Below are experts of layer 2 (counted from 0) of a mixture-of-experts language model. Rows are named router (the router's row for the expert), gate (a neuron's input weights, with its number), up (a neuron's input weights, with its number) and show model dimensions 0-111. Each number is 128 + 32 x the weight over its row's rms, rounded and kept within 0 to 255.
After each expert's rows: a language model's description of what the expert responds to. This comes from a sample of Wikipedia text that the model never trained on.

# expert 3
router [143 137 156 118 149 138  78 180 137 144  88 159 140  96 127 106 174  72  78 126  72  99 119 125 168 132 142 115 116 122 143 110 146 133 135 183 125 115 116 114  92  87 108 148 159 133 107  79 128 121  80  80  90 145 143 170  88  89 141 112 166 109 165 111 166 106 134  75 134 133  48  87  72  81 117 145 163 105 164 158 154 184 179 158 125 142 207 158 167 109 126 165  74 185 158 171 188 119  99 185  73  99 165 124 112 100 103 106 152 154 168 160]
gate0 [125  90  71 143 136  75  88 152 153  93 158 107  86 164 105 105 150  97 179 192 167 157 174 107 174 125 172  81 184  97 158 158 162 134 124 154 158 110 135 131 137 130 127  93 168 145 169 100 152 111  68 142 129 186 147  75 183 175 112 121  90 160 137 158 126 140 117 123 132  81 145  89 160 116  96 202 140 135 155 174 146  51 160 101 142 180 124 148 111 135 206 138  97 127 106 129 128  80 113 111 155 103 170 132 121 127 115 120 116 125 120 172]
up0 [ 48 163 131 127  52 130 172  92  74  66  81 166 110 117 121 117 173 160 143 123 141 106 110 150 121 117 117  96  91 190 112  93 131 129 137  78 162 157  99 144  79 125 135 115 104 161 120 132 131 156 107 159 119  78 150  88 153  83 130 161 127 117 124  84  50 156 150 102 124 117 116 142  71 151 123 147 141 172 126  64 141 201 113 101 134 103 144 106  63 142  65 155 170  91 156 123 131 111 177 162 111  99 124 141 120 178 103 177 214 155 108  98]
gate1 [144 116 121 140 105 154 117 104 167 117 147  84 133  94  83 121 169 138 146 146 183 118 112 137 185 116 168 205 203  72 131 148 133 163 153 103 129 164  72 182 106 158  29 116 135 155 176 109  67 103  95 181 113 141 143 129 116 172  69 134 175 137 204 168 159 142 121  93 138 107 170  78 120 109  55 141  80 191 139 156 123 140 121 179 186 117  82 147  95 123 134 189 120 149 172 113 135  94  99  85 168 127 104 125 103 101 135 132 114 135 140 152]
up1 [160 103 127 111 166 155 134 125 101 144 105  99 137 130  92 114  91 142 109 133 109  84 110  85 155 101  99 150 164 119 146 136  93 168 156  38  94 148 132 139 146 134  94 185 166 143 178 191 134 125 153 138 144 130 113 162 171 156 108 158 163 128 146 117 107  83  95 144 113  85 192 223 124 133 135  84 123 117  78 129 154 155 127 119 158 105  94 166 103 134 109  87  88 151 148 137  54  83 199 146 180 106 101 143 131 129 157  97 161 124 157 136]
What it handles: Decimal fractions after a point in coordinates, race times and percentages (.47, .77, .9), plus word endings in tables and lists.

# expert 7
router [175 142 170 109 156 145  78 181 143 168 120 157 152 120 117  95 176  68  93 126  84  96  91 134 156 120 150 117 117 118 147 122 167 126 168 181 132 141 135 139  84  75  90 139 155 133 104  75 110 111  68 100  91 111 132 141  99  96 141 111 135 118 110  99 172  84 157  74 143 136  36 114  84  92 125 116 174 130 147 170 166 189 136 149 119 128 191 155 176 129 123 161 102 191 144 183 165 107 106 160  80 105 178 140 121 103 102 107 170 174 151 170]
gate0 [110  49  94 169 157  87 198 111 149 149 113 157 133 117 171  63 161 105 148  98 166 127 164  70  77 109 172  99 148 201 157 113 104  71 101 153 115 152 157  87 150 114 107 147 120 126 120 144 168  87 140 126 150 146 119 157 158 184  78 127 121 154 147 111  91 144 127 145 132 165 114 160  89 111 141 178 141  38 138 139 110 130 176 111 125  75 167 118 119 145 117 123 162 105 119 121 116 105 158 137  74  95 110  68 115 164 166 123 117 105 107 187]
up0 [103 128 129 108 161 138 138 127 126 164  89 161 134 144 128 190 143 152 131 110 130 163 114 163 101 174 112 108 159 175 119 126 114 124 111 129 123 119 111 171 142 128 124 146 135 153  92 170 147 148 116 135  46 148 137 112 144 129 149 118 111 130  92 162 141 119 161 139 134 102 154 184 179 109  88 105 193 140 132 104  81 125 135 109 152 101 170 102 147 140 129  79 166 128 114  96 151 146 122 154 139 146 118 150 128 169 142 138 129  84 141 136]
gate1 [228 120 139 153 161 127 156  61  89 172 174 127  86 153 141 154 145 140 119 178 124 111 173 180 132 101 195 171  96 146 161 142 122 135  91 126  74 106 118 223 148 144 116 121  75 138 112 145  68 144 156 104 152 127 124 155 100 131 136 118  98  92 204 166 129 113 130 135 134  88 169  86 191 141 164 130 149  94 129 150 137 175 116 140 162  64  93  99 159 126 109 149 118 130  59 174 139 177 132 180 154  96 150 100 140  98  88 108  73 173 159  94]
up1 [ 65 140 161 116 129 108 172  87 136  63 146 111 111 137 136 159 177  99  84 146 136  83 206  56 198 152 109 162 122 163  82 149 102  91  82 111  77 151  81 173 118 115 160 116 105 153 136 145 122 208 157 168 129 113 112  87 131 170 110 120 152 180  98  60  64 150 120  98 165 132 139 144 124 140 144 182 109 126 135 172 168 121 137  77 162 120 113 109  72 174 171 148 158 116 146 145 115 131 126 170 102  60 105 191 113 146 150 123 152  89 126 149]
What it handles: First token of a table cell after a pipe, often digits in vote counts or W/L results, plus name starts like Los, del, Gu.

# expert 0
router [126 103 128  78 113 153 143 161 150 202 121 163 199 151 146 118 129  63 133 108  61 123 132 125 147 158 124  81 104 133 156  91 142 163 157 175 109 114 135 136 104 113 135 159 153 105  80 121 107 100  75  93  76  73 138 131 121  72 104  71 128  93 141 161 167 102 147  97 127 137  93  63 129 116 207 118 153 142 171 134 168 206 141 141  99 137 191 153 161 146 108 114  66 186 101  93  94 122 132 157  96  88 171 100 107  99 113 117 160 153 149 162]
gate0 [ 92 138 115 144  95  75 159 140  85 161 182 155 140 125 166  96 168  64 120 106 130  93 153 100 114 121 131 104  71  87  94  99 137 156 146 185 102 163 136  81 158 197 129  92  97 108 102 111 225  69 129 216  87  86 155 124 182 173 105 106 130 144 136 110 121 103 165 188  96 152 132  83 162 150 144 131 102  87 136  70  75 117 122 148 152  95 112  87  74 100  98 169 113 129 151  97 110 109 146 203 152  66 148 155  98 134 139  84  98  60 116 157]
up0 [135 147 174 167  91  84 181 188 101 130 152 198 101 143 157  76 150  84 132 104 119 109 158 167 144 117  91 145 165  92  86 106 143 129 126 147  33 117 157 134  88 196 109 124 121 105  75 107 160  71 147 176 114 159 190  56 144  99  89 143  95  71 136 119 140  97 143 107 119 173 156 121 130 176 118 141 138  87 115  67 151 128 189 153 162 117 136 141  61 105 122 136 144 127 142  86 137 155 123 142 117  85 159 131  93  93 127 152  69 111 111 127]
gate1 [113 136 151 135 192 140 173 100 121 133 151 121 201  77  92 112 163 133 149 136 131 169 191 182 157 163 137 144 120 174 162 133 156 144 176 130 111 113  86  65 131 138 150 162  93 130 158 140 103 142 204 159 153 179 120 124  79 130 143  85 139 131 117 158 141 175 120 102 147 102 127 151 128 180 140 112 131  81 170 165 161 185 191 153 129 126  90 140  97 113 124 143 128 107 136  70 105 185 136 110 157 125 143  96 208 174 164 116 144 125 131  74]
up1 [142  71 125 111 113  69  96 124 158 153 162  73  93  85 157 138 139 124 103 131 147  83 133 151  62 114 168 112  69 119 149 143  86 116 117 125  91 104 174 134 174  97  95 121 118 123 149 144  95 156  95 117 130 111 135 125 171 156 155 130  54 135 132 112 109 121 154 124 154 116 118 141 106  35 148 144 145 145 121  93  97  57 106 129 145 164 101  96 146 151 147 168 175 103 105 165 123  72 125 135  82 119 183 150 115  90 102 183 101 117 184 132]
What it handles: Modal verbs like may, can, would, will, plus mid-sentence nouns and verbs after articles, such as station, alliance, plays.

# expert 14
router [174 144 167 105 153 150  80 174 142 171 122 157 159 119 115  97 169  68  97 118  86 101  89 129 160 125 148 119 112 116 140 121 165 125 175 180 134 143 137 137  82  75  89 140 149 135 103  81 109 113  69 102  84 111 132 142  94  95 144 110 130 119 111  98 169  88 153  81 142 134  37 113  82  89 133 111 171 129 146 167 162 192 138 146 118 130 193 156 169 128 120 166  99 195 139 181 161 111 107 156  81  97 183 137 121 103  97 107 166 177 152 170]
gate0 [162 136 113 146 129 130 180 162  87 214  98 206 110 155 130  96 155 132 131 100 107 120 124 100 136 142  94 166 148 150  99 111 134 145 138 126  80 140  52 137  74 190 144 128 101 146 131 106 137  66 106 118 130 139 105 149  80  93 118 125 152 119 128 160  89 204  86 140 166  87 134  98 170 145 184 122  85 147 170 130 124 121 126 123  91 174  87  88 162 124 148 156 165 120 122  81 147 124 131 151 117 148  78 131 113 129 102 160 165  51 161 207]
up0 [146  67  97 173 130 129 141 198  87 152 111 136 155 104 224 139 123 146 125 148 152 125 141  90 118 139 125 108 131 107 153 132  94 154  94 175 118 103 137  83 191 154 118 128 147 100 130 141 132  65  94  89 171 127 192 153 115 111 104 129 118  94 132 170 148 161 159 119 145  97 197 126 119 143 179 145 129 106 153 116  97 144 125 148 121 138 112 129 112 159 146 125 143 158 154 172  97 111  52 157 135 100 169 129 138 121  63  66 184 121 134 148]
gate1 [ 79 131 129  96 128 116 127 153  87  82 138 123 118  89  62 144 189  88 148  81 154  59  81 176  93  93 114 137 145 170  99 131 111 124 164 119 115  83 129 148 186 138 132  64 124 104 102  77  75  97 193 163 172 137 133 139  95 154 149  78 166 147 137 153 131 141  74 130  78 144 106 129 135 101  82  95 127 110 127 123 140 191 151  93 123  96 116 140 115 116 183  99 173 134 100 154 163 136 128  61 130 119 152 126 117  87 174 112 108 145  85  66]
up1 [ 98 140 113 138 126 121 123 157  92  92 166 141  79 136 250 188 102 144 142 124 139 203  67 107 109 154 131 130 138 121 138 162 131 116 109 184 140 119 134 168 102  84 147  92 151 127  66 137 180 125 157 129 163 154 142 133 141 153 165  87 132 124 101 137 170 146 146 124  61  99 136 158 111 168  88 107 122  73 157 179 141  97 170 161 126 137 168  71 187 160  97 166 117 184 159 132 161  72 146 128 152  84 113 132 122 119 178  81 186 109 115 126]
What it handles: Numbers in tables and pieces of proper names or titles: Doctor Who, Forever Young, St., California, plus words like directed, known.

# expert 13
router [174 135 153 143 142 170  84 131 126 144  99 164 166 160 158  94 163 101 102 129 107  84  98  93 176  64 129 151 108 107 128 120 151 165 166 127 106 137 136  98 104  73 108 156 127 155 100  75 143  93 123 134 115 111 160 119 108  91 143 102 122 115  95  74 172 123 115 103 141 141  99 116  82 105 156  64 118 118 135 164 113 168 146 126 112 140 183 162 124 127 117 136 145 181 148 191 140  98 122 145  96 122 171 132 109 122  73 120 179 160 153 159]
gate0 [ 44 117 141  84 120 175  87 122 182 182 114 114 158 163 109 136 128 151  80  94 110 102 126 163 204 136 110  97 122 147 115 123 125 115 110 116 102  79 104  94  96 133 169 122 108 110 153  66 171  91 116  63  86 147 150 161 128 143 131 112 148 176 111 136 142 116  88 151 122 134 130 127 130 143  71 137 133 123 109 117 152 135 156 169 149  53 113 156 155 181 147 165 121 108 152 113  95  96 132 160  68 116 151 144 148 135 105  95 127 159  75 189]
up0 [235  98 122 146 136  97 132 128 111 187 120 128 107 156 119 131 126 101 135 124 167 161 156 112 130 116 152 105 113 121 126 115 176 158 106 123  90 148  96 212 101 134 133 137 110 110 125 149 105 151  93 166 140 149  85 109 158 119 105 181 139  74 135 176  48 139 202  76 154 113 107 147 113  87 224  88 102 106 160 169  90 138 110 143 122 147 179 146 109 115  84  91 111 139 143 109 101 167 131 128 144 154 100 136 119  70 174  70 134 127 201 129]
gate1 [135  88  87  85 141  82 127 161 185 133  88 166  55 143 121 143 146 137  65  92 166  52 155  82 152 160 149 161 138 104 164 157  89 113 115 156 135 140 164 129 154 151 117 132 150 134 131 119 115  96 112 151 134 116 114 169 116 129 146 143 141 137 118 161  50  53 162  85 119 135 129 118 130 104 138 139 180  49 121  97  94 134 129 130 114 139  96  77 146 134 133 126 143 147 130 122 117 136 151  71 133 154 169 162 112 123 125  94  64 163 147 136]
up1 [ 97 120 126 120 137  69 126 170 185 138  96 193 107 161 136 144  83 157  75 133 143  57 149 120 158 132 128 206 139 136 158 138 104 138 135 167 102 139 117 143 116 161 117 142 157 135 135 158  64 125 121 153 135 166 101 144 131  92 158 161 140 116  76 149  69  93 159 123 110 131  77 112 108 114 150 102 182  66 123 148  89 111 115 118 124 159 127 103 140 123 149 113 126 172 128  99 152 111 113  51 131 150 177 168 104 127 142 105  94 150 171 124]
What it handles: Commas, colons, semicolons and dashes ending a word or clause, often fused as in s, a, 4) or 13, in prose and lists.

# expert 15
router [168 144 164 128 171 148  78 190 156 152 117 129 160 121 130 101 193  90  57 128  97 115  82  92 142 149 157 150 143  97 140 143 140 118 169 176 155 124 127 131 103 101 106 135 152  98 102 104 109 123  60 103 104 111 151 136 139 117 125 101 131 114 113  94 154 124 157  93 167 134  35 141  80  84 120 101 170 120 150 179 159 212 144 143 143 126 186 161 149 107 147 130  95 185 144 201 152 124 103 154  71 109 176 132 146  70  92 102 158 165 134 159]
gate0 [171 131 130  53  99 149  86 166 105 126 126 151 136 174 137  93 128 146 109 102 218  60  74 138 107 103 179 143 131 163 147  71 149 141 126  82  81  95 150 110 139 112 175 186 100 112 157  89 137 135 135 120 114 155 100 155 166 155  72 166  91  65 113 201 113 177  64 132 110  90 109  86 105 151 126  81  65  89  77 145 128  78  78 151 166 124 154 150 172 112 141 176 102  92 176 136  83 165 150 153 108 122 111  98 155 145 136 131 185 155 114  77]
up0 [128 124 113 168 156 118 166 125 147 102 149 140 114  95 130 194 101 121 148 145  43 175 147 137 149 139  56 134 135 146  91 193 112 122  90 116 181 149 150 125 118 149 146  97 149 171  98 151 146 135 141 139 100 128 135 151  55 101 159 147 167 164 153  67 210 114 187 170 154 199 154 183 145  97 148 168 171 156 193 107 112 151 172 126 100 129 161 114  98 134 122 105 175 154 105 112 156 130 110 159 141 128 135  95  82  85 107 130  95 136 135 198]
gate1 [169  96 104  90 170  72 144 130 147  61 132 103 100 158 119 101  88 101 143 117 147 171  95 135  84 174  82 135 208 147 112  96 163 136 159 141 172 100  99 166 132 128 144 113  81 155  76 154 112 100 140  86 142 206 157 107 187 120 139 111 167 152 146 110 151 151 148 102 181 108 170 150 141 114  81 133 141 129 114  67 151 126 108 136 101 122 116 114  93 129 166 131 105 161 147 148 122 128 130 130 158 160 147 223  72 198 135  57  92 154 171 112]
up1 [113 150  87 126 115 197 132 147 135 153 106 103 130 115 152 176 121 101 135 144  75 102 123 156 161 100 194 155  81 119 107 110 163 146 131 125 113  96 100 123 182 169  83 151 148 134 174 128 149 166 155 171 130 106 141 141 107 143  79 167 130  95 120 232 114 184  70 171  94 109 123 107 109 166 154 164 163 158  86 107 188  98 191 184  90 186 113 111 180 171 114  98 135 135 108 157 200  73 154  96 107 131  96  78 157  65 135 155 126 124 100 109]
What it handles: The verbs was, is, were, be, been and the word as, in prose and in cast lists like Mikhail Nazvanov as Kurbsky.

# expert 1
router [173 127 166  98 144 160  80 168 148 176 123 167 139 125 133 108 159  88 135 124  95 103 119 135 181 141 166 125 124 120 157 120 149 138 181 189 133 133 130 132  86  74  83 153 149 147  97  82 122 126  70  87  89  99 116 125 106  93 118  88 144 111 130 120 154  91 147  98 131 138  55  96  80 100 172  97 158  93 147 160 128 213 147 154 128 152 205 147 167 175  97 163  82 172 161 172 157 102 113 180  95  98 170 150 135  95  87 105 162 163 157 157]
gate0 [193 136 103 150 131 112 145 101  93 107 141 152 133 129 100  97 149 126 133 153 161 132  92 137 115  46 102 168 119 121 151 166 128 155 141 114 156 101 128 165 102 104  75 213 125 122 125 155 126 126 195 142  52 106  86 126 113  94 145 152  79  79 133  57 142  67  80 133 151  93 102 105 143 169 138 103  86  66 186 139  84 109 109 173 146 171 131  70  64  97 147 178  99  63  89 192 108 114  93 132 138 146  78  91 177 122 160 158 176 133 111 125]
up0 [138 141 145 144 162 198 154  63 144  89 179 130 173 104 114 134 155 171 126 172 139 116 108 141 109  78 108 169 110  90 167 143 100 111  94  69 112 134 182 139  75 111 100 154 130  99 139 146 143  67 176 177 122 137 138  97 101 117 141 126 100  75 147 116 113  62 101 121 143  75 109 112 185 171 161 150 115 115 161  75  73 161  94 155 131 152 130  51  95 120 165 143  68  83  87 123 148 179  95 159  81 164 100 151 133 132 118 167 155 137 121  85]
gate1 [103 192 199 143  53 157 122 124 141 139 118 133  84 142 107 136 140 131  75 152 150  83 131 121 174  92 169 107 112 120  83 126 130  75 178 171  92 167 103 117 176 145 180 101 170 129  96 137 160 151 163 108 135 191 149 132 122  70 118 184 113 133 132  97 118 143 171 114  63 149 134 114  78 159 176 163 148 132 168  80  93 135 126 139  75 117 114 138 130 203 107  89 111 180 144 113 134 122 105  85 135 115 127 116  72 129 139 124 107 158 106  78]
up1 [140 101 127 167 188 120  96 123  95 103 151  89 126 113 168  96 187  52 152 107  42 183  84 174 144 183 123 115 158 139 112 111 104  92 137 102 140  57 143 166 136 114 155  93 139 121 135 103  76  68  76  99  47 191  72 156 159 154 156 155 195 133 159  97 163  72 161 122 123 166 114  91 154 166 111  89 138 172 132  97 112 101 103 165  91 145  84 130 135 112 141 168 121  59 140 154 156 169  84 163 113 154 114 152 109 103  67 117 161 138 142 102]
What it handles: Mid-word pieces of proper names and identifier strings, with Cyrillic bytes and capitals, such as Ame-gh-ino, Mikoyan-G-ure-vich, DTXSID codes.

# expert 4
router [186 131 157 111 139 160  85 174 127 154 153 169 202 125 147 121 124 102 149 157 106 118  68 150 148 138 164 145 120 112 135 106  98 120 173 154 125 105 117  86 119  91 100 110 104 152 136  81 128  85  98 114  89 152 165 117 111 108 169 130 162 147 116 132 170  98 143 100 168 107  78 121 100  87 194 143 156  96 120 179 151 204 125 148 110 140 169 148 159 159  88 126 138 180 117 170 131 139 143 177  62 121 174 173 126 106 114 151 127 160 154 159]
gate0 [128 122 131 140  98 135 140  99 136 136 145  45 145 168  90 155  97 129  93 140 109 104  87 126 100 158 100 146 127 112 145 152 125  90 146 126 108  41 144 118 182 126 209 173 160 171 170 185 178 120 107 118 121  62 139 150 206 152 145  87 152 118 101 155 121 153 151 154  90 124 109 100 130 136 173 189 141 191  97 139 144 140 134 159 174 115 108 105 117 112 122 111 114 156 119 145  72 107 122 101 140 147 118 186 160 116 172 130  96 110  79 148]
up0 [156 123 125 138  86 141 149 136 101 163 116  96 137 193  89 114 132 136 111 106 106 157  82 151 133 111 129 108  96 130  95 100 147  63 166 142 119  63 103 142 160 109 146 158 133 146 148 211 148 102 128 131 121 108 147 133 155 143 140  76 105 100 144 145 157 126 100 149 117 126 117  94 117 124 178 177 135 206  81  84 160 141 121 187 128 130 104 157 143 151 172 125 105 132 132 108  62 116  72 143 143 175 163 144 125 122 145  77 109 110  73 136]
gate1 [114 155 132 124 109 115 113 167 137  92 147 120 109 127 139 116 147  95 100  98 195 137 164 129 152 152 134 138 118  90 127 125 148  76  74 142 125  74 113 143 157 191 136 102 114  96 166 166 166 117 106  40 131 159  67 178 106 188 115 157 106 145 119 161 112 144 126 163  91  85 131 138 147 121 113 175 122 152 146 130 142  98 155 129 110 122 109 126 128 146  80 134 147  98 151 178 150 123 137 116 124 125 172 151  87 158 130 126 145 112 155 152]
up1 [107 123 108  92 165 131  93 128 122 146  99 118 140 188 150 107  82  83 122 116 111 127  98  53  85 165 119 173 138 169 103 143 157  79 122 128 101 124 134 157  98 102 134 158 140 134 135 119  77 138 108 118  88 171 113  77  87 126  95 141 163  89 196  69 108 146 170 150 125 154 176 160 144 117 157 159 150  81 162 160  97 147 141 132 206 133 168 170 137 125 142 135 120 176 122  84 110 129 105  99 103  94 107 136 166 132  94  82  93 140 114 121]
What it handles: Coordinating words and joining marks: and, or, but, &, slashes, and hyphens inside compounds, codes and ISBNs or starting list lines.

# expert 6
router [164 139 167 106 156 150  79 177 139 177 123 155 157 118 113 101 178  64 102 128  79  83  85 129 149 119 159 121 121 114 137 122 165 121 158 175 135 143 128 144  79  85  92 135 152 139 103  74 107 116  63 105  85 111 143 146  96 106 146 122 138 118  98  98 178  80 150  86 141 148  46 117  82  95 118 107 162 141 145 165 168 182 130 144 129 128 186 151 177 130 126 173 111 198 146 183 163  95  93 155  83 101 169 144 118 109 113 112 171 174 151 172]
gate0 [ 74  60 111 187  92 145 141 140 111 163 153 102 152 114 142 135 151 191 134 173 165 131 159 145 117 137 158 142 101  94 149 146  31 172 105 141 103  71 160 114 132 133 138 150 125 161 208 145 130 172 162 152 166 131 110 142 148 108 106 131 164  80 152 145 148  92 109 174 154  80 158  95 201 160 169 136 106 151 165 181  92 165 108 147 107 101 160 121 141 124 126 120 122 177 119  45 132 172  87 165 125 142 116 122 127 103 103 129 114 110 132 140]
up0 [104  97 111 110 139 153 110 172  87 102 142  69 199 118  93 136 194 148 183 183 131  83  98 180 112 120 110 170 163 163 152  82  77 135 147 138 112 122 158 104 134  76  93  96 157 137  78 113 113 151  80 111 150 105 136 173 143 124  77  85 122  74 137 140 172 107 200  96 149 110 108 135 170 122 172  70  36 131 129 110 141 172 166 139 120 194 122 117 115 114 119  88  85 130 100 137 145 121 176 148 134 164 103 145 165  80 161 127 117 111 164 113]
gate1 [ 97 128 124 174  74 136 118  99 128 175 180 168  93 101 142 182 105 219  42 165 107 113  98 144 100 138 181  71 170 169 120 126 108  91 159  63  41 114 116 129  72  97 121 119 137 116 119 178 145 126 105 146 121 136 133 139 127 137 131 183 165  86 147 122 108 150   0 116 137 187 171 107 123 100 137 121  71  99  94  76 200 118 128 100 145 111  83 137 116 126 100  89  98  98 145 142  96 136 145 145 129 108  85 140 174 124 158 127 128 181 102 122]
up1 [127 108 181 119 127 144 100 116  78 152 181 156 115 115  89 133 123 143  88 141  82  84 121 143 120 125 132 139 132 142 130 104 133  69 110 125 160 152 156 112 107 114 107  43  79 143 175  99  87  94 180 193 142 164 113 157  82 136 147 178 165  68 157 113 124 162  81 130 133  93 133  98 118  95 100  89  81 137 149  86 102 129 132  81 108 161  71 130 119  89 133 190 178 134 157  93 149 104 128  75  87  72 107 144  83  75 156 144 166 195 171 154]
What it handles: Common nouns and adjectives right after the, a, his or was, often in biography and film text: lines, roles, factors, well, political.

# expert 8
router [143 126 169 121 164 149 100 150 141 182 128 156 127 138  99  85 152  74  96 102  82  96 109 143 175  81 135 138  94 108 134  80 169 177 206 130 148 134 142 124  85  80  92 144 151  98 115  39 141 129  96 114 134 126 120 160  93 102 154 102 117 108 110 141 145 105 130  92 130 104  76  96  98 104 154 114 151 125 129 167 135 142 156 118 146 154 158 182 128 124 129 177 101 159 139 145 159  81  90 136  66 119 159 112 122 149  98 100 155 172 130 172]
gate0 [105 127  95 141 147 154  76 136 149  95 136 119 139  96 164 119 136 127 148 117 115 145  97 111 128 105 125  78 127 172 137 126 189 123 156  85 148  89 141  80  92 103  54 152 144 120 176 106 128 148 122 147 135 125 116 127 121 101 157 163 115  96  82 108 161  60 110 148 176 109  82 109  69 142 130 110 117  78 120 143 151 135 150 178 149  78  95 205 139 114 120  95 114 136 162 102 187 128 105 171 124 124 207 184 152  94 137 143 124 162 156 105]
up0 [163 155 128 101 136 124 104 121 105  98 159 113 182  78 128 155 139 153 156  64 140 178 102 139 174  93 131 105 102 126 104 143 122  96 192 108  57 120 100 139  95 136  68 165  76 124 125 107 143 104 140 111 168  78 136 110 159 149 162 141 154  97  95 143 169 113  97 174 138  98 101 130 109 144 111 121 150 152 150 141 114 160 123  88 200 159  53 232 119 203 148 130 124 119 164 138 179 189  49 147 104  86 171 145 111 107 213 115 167 172 145 108]
gate1 [124 120 135 116 100  82 137  91 105 134 156 126  36 124 130  88 110 148 151 137 121  81 151 140 195 205 168 117 135  58 145 151  97 146  58 140 173 108 146 115 159 126  82 178 103 147 115 147 130 107 109 146 145 147 131 163 158 126 142 122 108 181 125 102  92  69 142 168 136  91 127 132 157 114 143 172  86 149 104 143  87  84 133 146  96 230 118 107 147 105 149 142 109 122 131 128 107 106 188 184  59 117  34 211 115 134  88 183 147 133 105 175]
up1 [138 123 132 144 160  68 113  93  68 135 169 134 107 130 186 122 109 101 205  17 154 125 116  81  69 118 159 101 124  94 152  93 116  91 125  95 216 128 106 145 127  83  87 120 135 138  71  97 142 119 124 115  98  77 110 136 112  88 115 103 116  75 135 145  66 110 152 128 140 184 142  98 105 188 132 108 113 188 140 180 126 184 131 146 142  94 128 179 139 147 100 191 163 135 151  86 161 115 118 196  85 102 141 172 133  93 121 115 109 130 106 126]
What it handles: Periods, closing quotes and parentheses ending sentences, word endings carrying a period (s., er.), initials like H., and month names.

# expert 12
router [142 138 154  97 127  96 114 196 128 154 115 154 129  94 112 115 161  95 107 115 116 134 115 151 165 151 152  96 123 117 135 128 197 132 185 163 174 121 145 135  80  80 103 134 173 146 112 146 116 110 123 146  97  69 144 127 100 101 131 106 141 115 111 112 163 128 212  78 123 142  62 136  88 118 100 127 199 131 163 143 167 167 170 153 133 150 135 147 173 156 166 179  70 161 125 159 132 142  69 180  68  92 170 121 133 120 110 113 213 153 112 149]
gate0 [104 108 155 108  80 143 141 107 167 107 132 170  99 125 125 142 168 110 138 176 185 102 120 133 166 106 178 147 139 117 167 126  69 148 150  93  95 150 171 125 122 181  98 100 156 113 104 157 148 148 181  85 120 170  98 123 136 161 102 119 171 136 148 167  78 141 124 102 148 147 109 112 111 160 171 108 104  93 115 145 125 111 100 143  97 158 170 181 118 154 148 125 120 110 126 172  50 130 145 139 131 142  62 139 119 108 163 111  74 106 177 138]
up0 [129 145 159  86 140 132 128 113 126 186 104 110 149  70 125 123  96 100 128 127 124 151 132 132 163 116 153  95 134 161 134 125 107  93 102  45 100 127 108 113 144 140  91 140  50 128 132 129 119 125 149 136 114 102 117 141  94 142 134 120 153 181 152 131  61 129  73 144 150  98  76 108 122 100 135  73 143 102 131 190  86 130 121 114 159 102 144  94 137 196 159  88 103 118 134 176 150  90 135 112 132  96 159 130 143  93 115 119  45 149 126 130]
gate1 [ 84  99  95 147 100 129 141 145 190 143 114 168 135 126 104 126  65 133 165  88 102  94 165  96 126 128 140 150 174 134 140 122 108 108 133 115  32  51  73 164 108 128 145 132  89 148  92 146 107 116 108  92 149  93 141  40 159 130 130 129 140 123  72  59 130 103 116 135 123 162 148 104 106 138  78 114 118 100 107 135  79 146 134 106  98 136 114 151  80 172 134 114 134 124 149 202 144 151 133 120  56 135 102 181 166 146 169  88 166 144  94 111]
up1 [170 164 150  79 145 126 157  89 103 136 129 100 137 109 173 126 162 198  85 137 126 133 110 175 103 120  83 133 142  52 158 177 135 146 137 111 180 193 139 120 178 162  95 124 118 134  94 163 129 141 113 152  86 171 115 162 182 104 165  96 132 187 187 169 113 154 104 132 131 141 101 184 109  67 165 110 137 175 168 154 110  86 154 174 119 125 106 155 151 136 140 152 114 175 145 143 141 134 125  97 156  63 143 111 146  58 153 108 123 110 113 158]
What it handles: First token of a line, heading, list item or table cell, including capital letters and infobox labels: Born:, Phylum:, Family:, ==C.

# expert 2
router [191 156 156 100 155 170  81 161 142 154 126 141 176 168 104 127 161  74 136  86 150 143 114 156 129 123 111 133  87  98 158 143 138 130 144 164 150 135 140 136  99  82 103 169 112 102 151 100 118 109  98  89 100 118 106 125 141 107 143  99 114 103  99  87 154 100 144  97 116 127  65 111  80  97  95  80 154 132 137 149 138 164 136 173  73 106 184 141 122 183 126 161 109 174 112 179 185  92  94 162  87 134 194 174 133  81  95  79 149 167 129 142]
gate0 [106  38 124 135 178 137 159 142 141  95 140 125 121 120 176 143 101 136 139 156 105 151 128 108 161 135 135 132 122 109  97 143 144 143 140 152 169 141 145  65 127 110 193 167 138 159 112 113 102 180 100  77 191 186 108 135 129 139 116 198 170 135  98 115 174 143 145 120 120 183 194  80  75 118 140 127 113 195  97 126 119 150 137 110 138 154 126 133  95  83 143 146 176  95  85 114 160 128 164  95 111 156  79 140 150  92 202 118 144 147 129 120]
up0 [142 151 132 139  99  98 142 102 125 173  91 117 192  60 135  91  85 152 139 123 115 140  99 151 101 124 137 136 122 123 174 190 139  98 134  80 149 213 125 164 165 141  93 105 120 108 147 140  80  26 154 152  72  91 113 140 123 156 168 106  63 111 113 174 133 150  55 136 164 124 115 159 164 175  81 155 150  99 128 139 144 120 122 128 133  89 132 130 122 170 140 170 135 181 126 155  89 128 123 140  62 169 140  96 147 196  88 106 110 105 119 116]
gate1 [185 119  80  90 117 147 138 141 110 120 156 146 114 120 104 143 107 135 104 125 123 172 108 169 136 107 223 143 153 178 170 160 104 118 118 165  97 142 159 103 168 136 119 147 167  69 135 132 104 162 167 100 156 139  69 105  86 149 250  81 106 141 106 111  65 127 110 169 100 142 121  92 126 128 145  34 139 101 172 116 104 105 161 104 140 139 133 117  97 139 179  90 117  74  63  93  88 128  90  78 165 102 150 112 129 119 154 105 152 132 144 131]
up1 [184 163  97 112 179 157 134 138 102 122  92 111 108 138 123 215 119 100 110  97 126 157 115 153 125  90 164 153 105 123 139 135  74 142 115 125  98 165 166 139 123 151 149 146 148  76  91  79  93 164  77 115 136 175  91 121 122 180 186 131 140 150 116  86  97 158 148 129 126 103 137 130 126 178 131  87 106 115 159 117 149 125 150 120 126 126 160 183  86 164 103  68 135 115 159  66  94 152  92  91 162 108 157  86 141 155  69  85 167  90 112 135]
What it handles: Articles and determiners beginning a noun phrase, mostly after prepositions: the, a, an, his, their, every, this.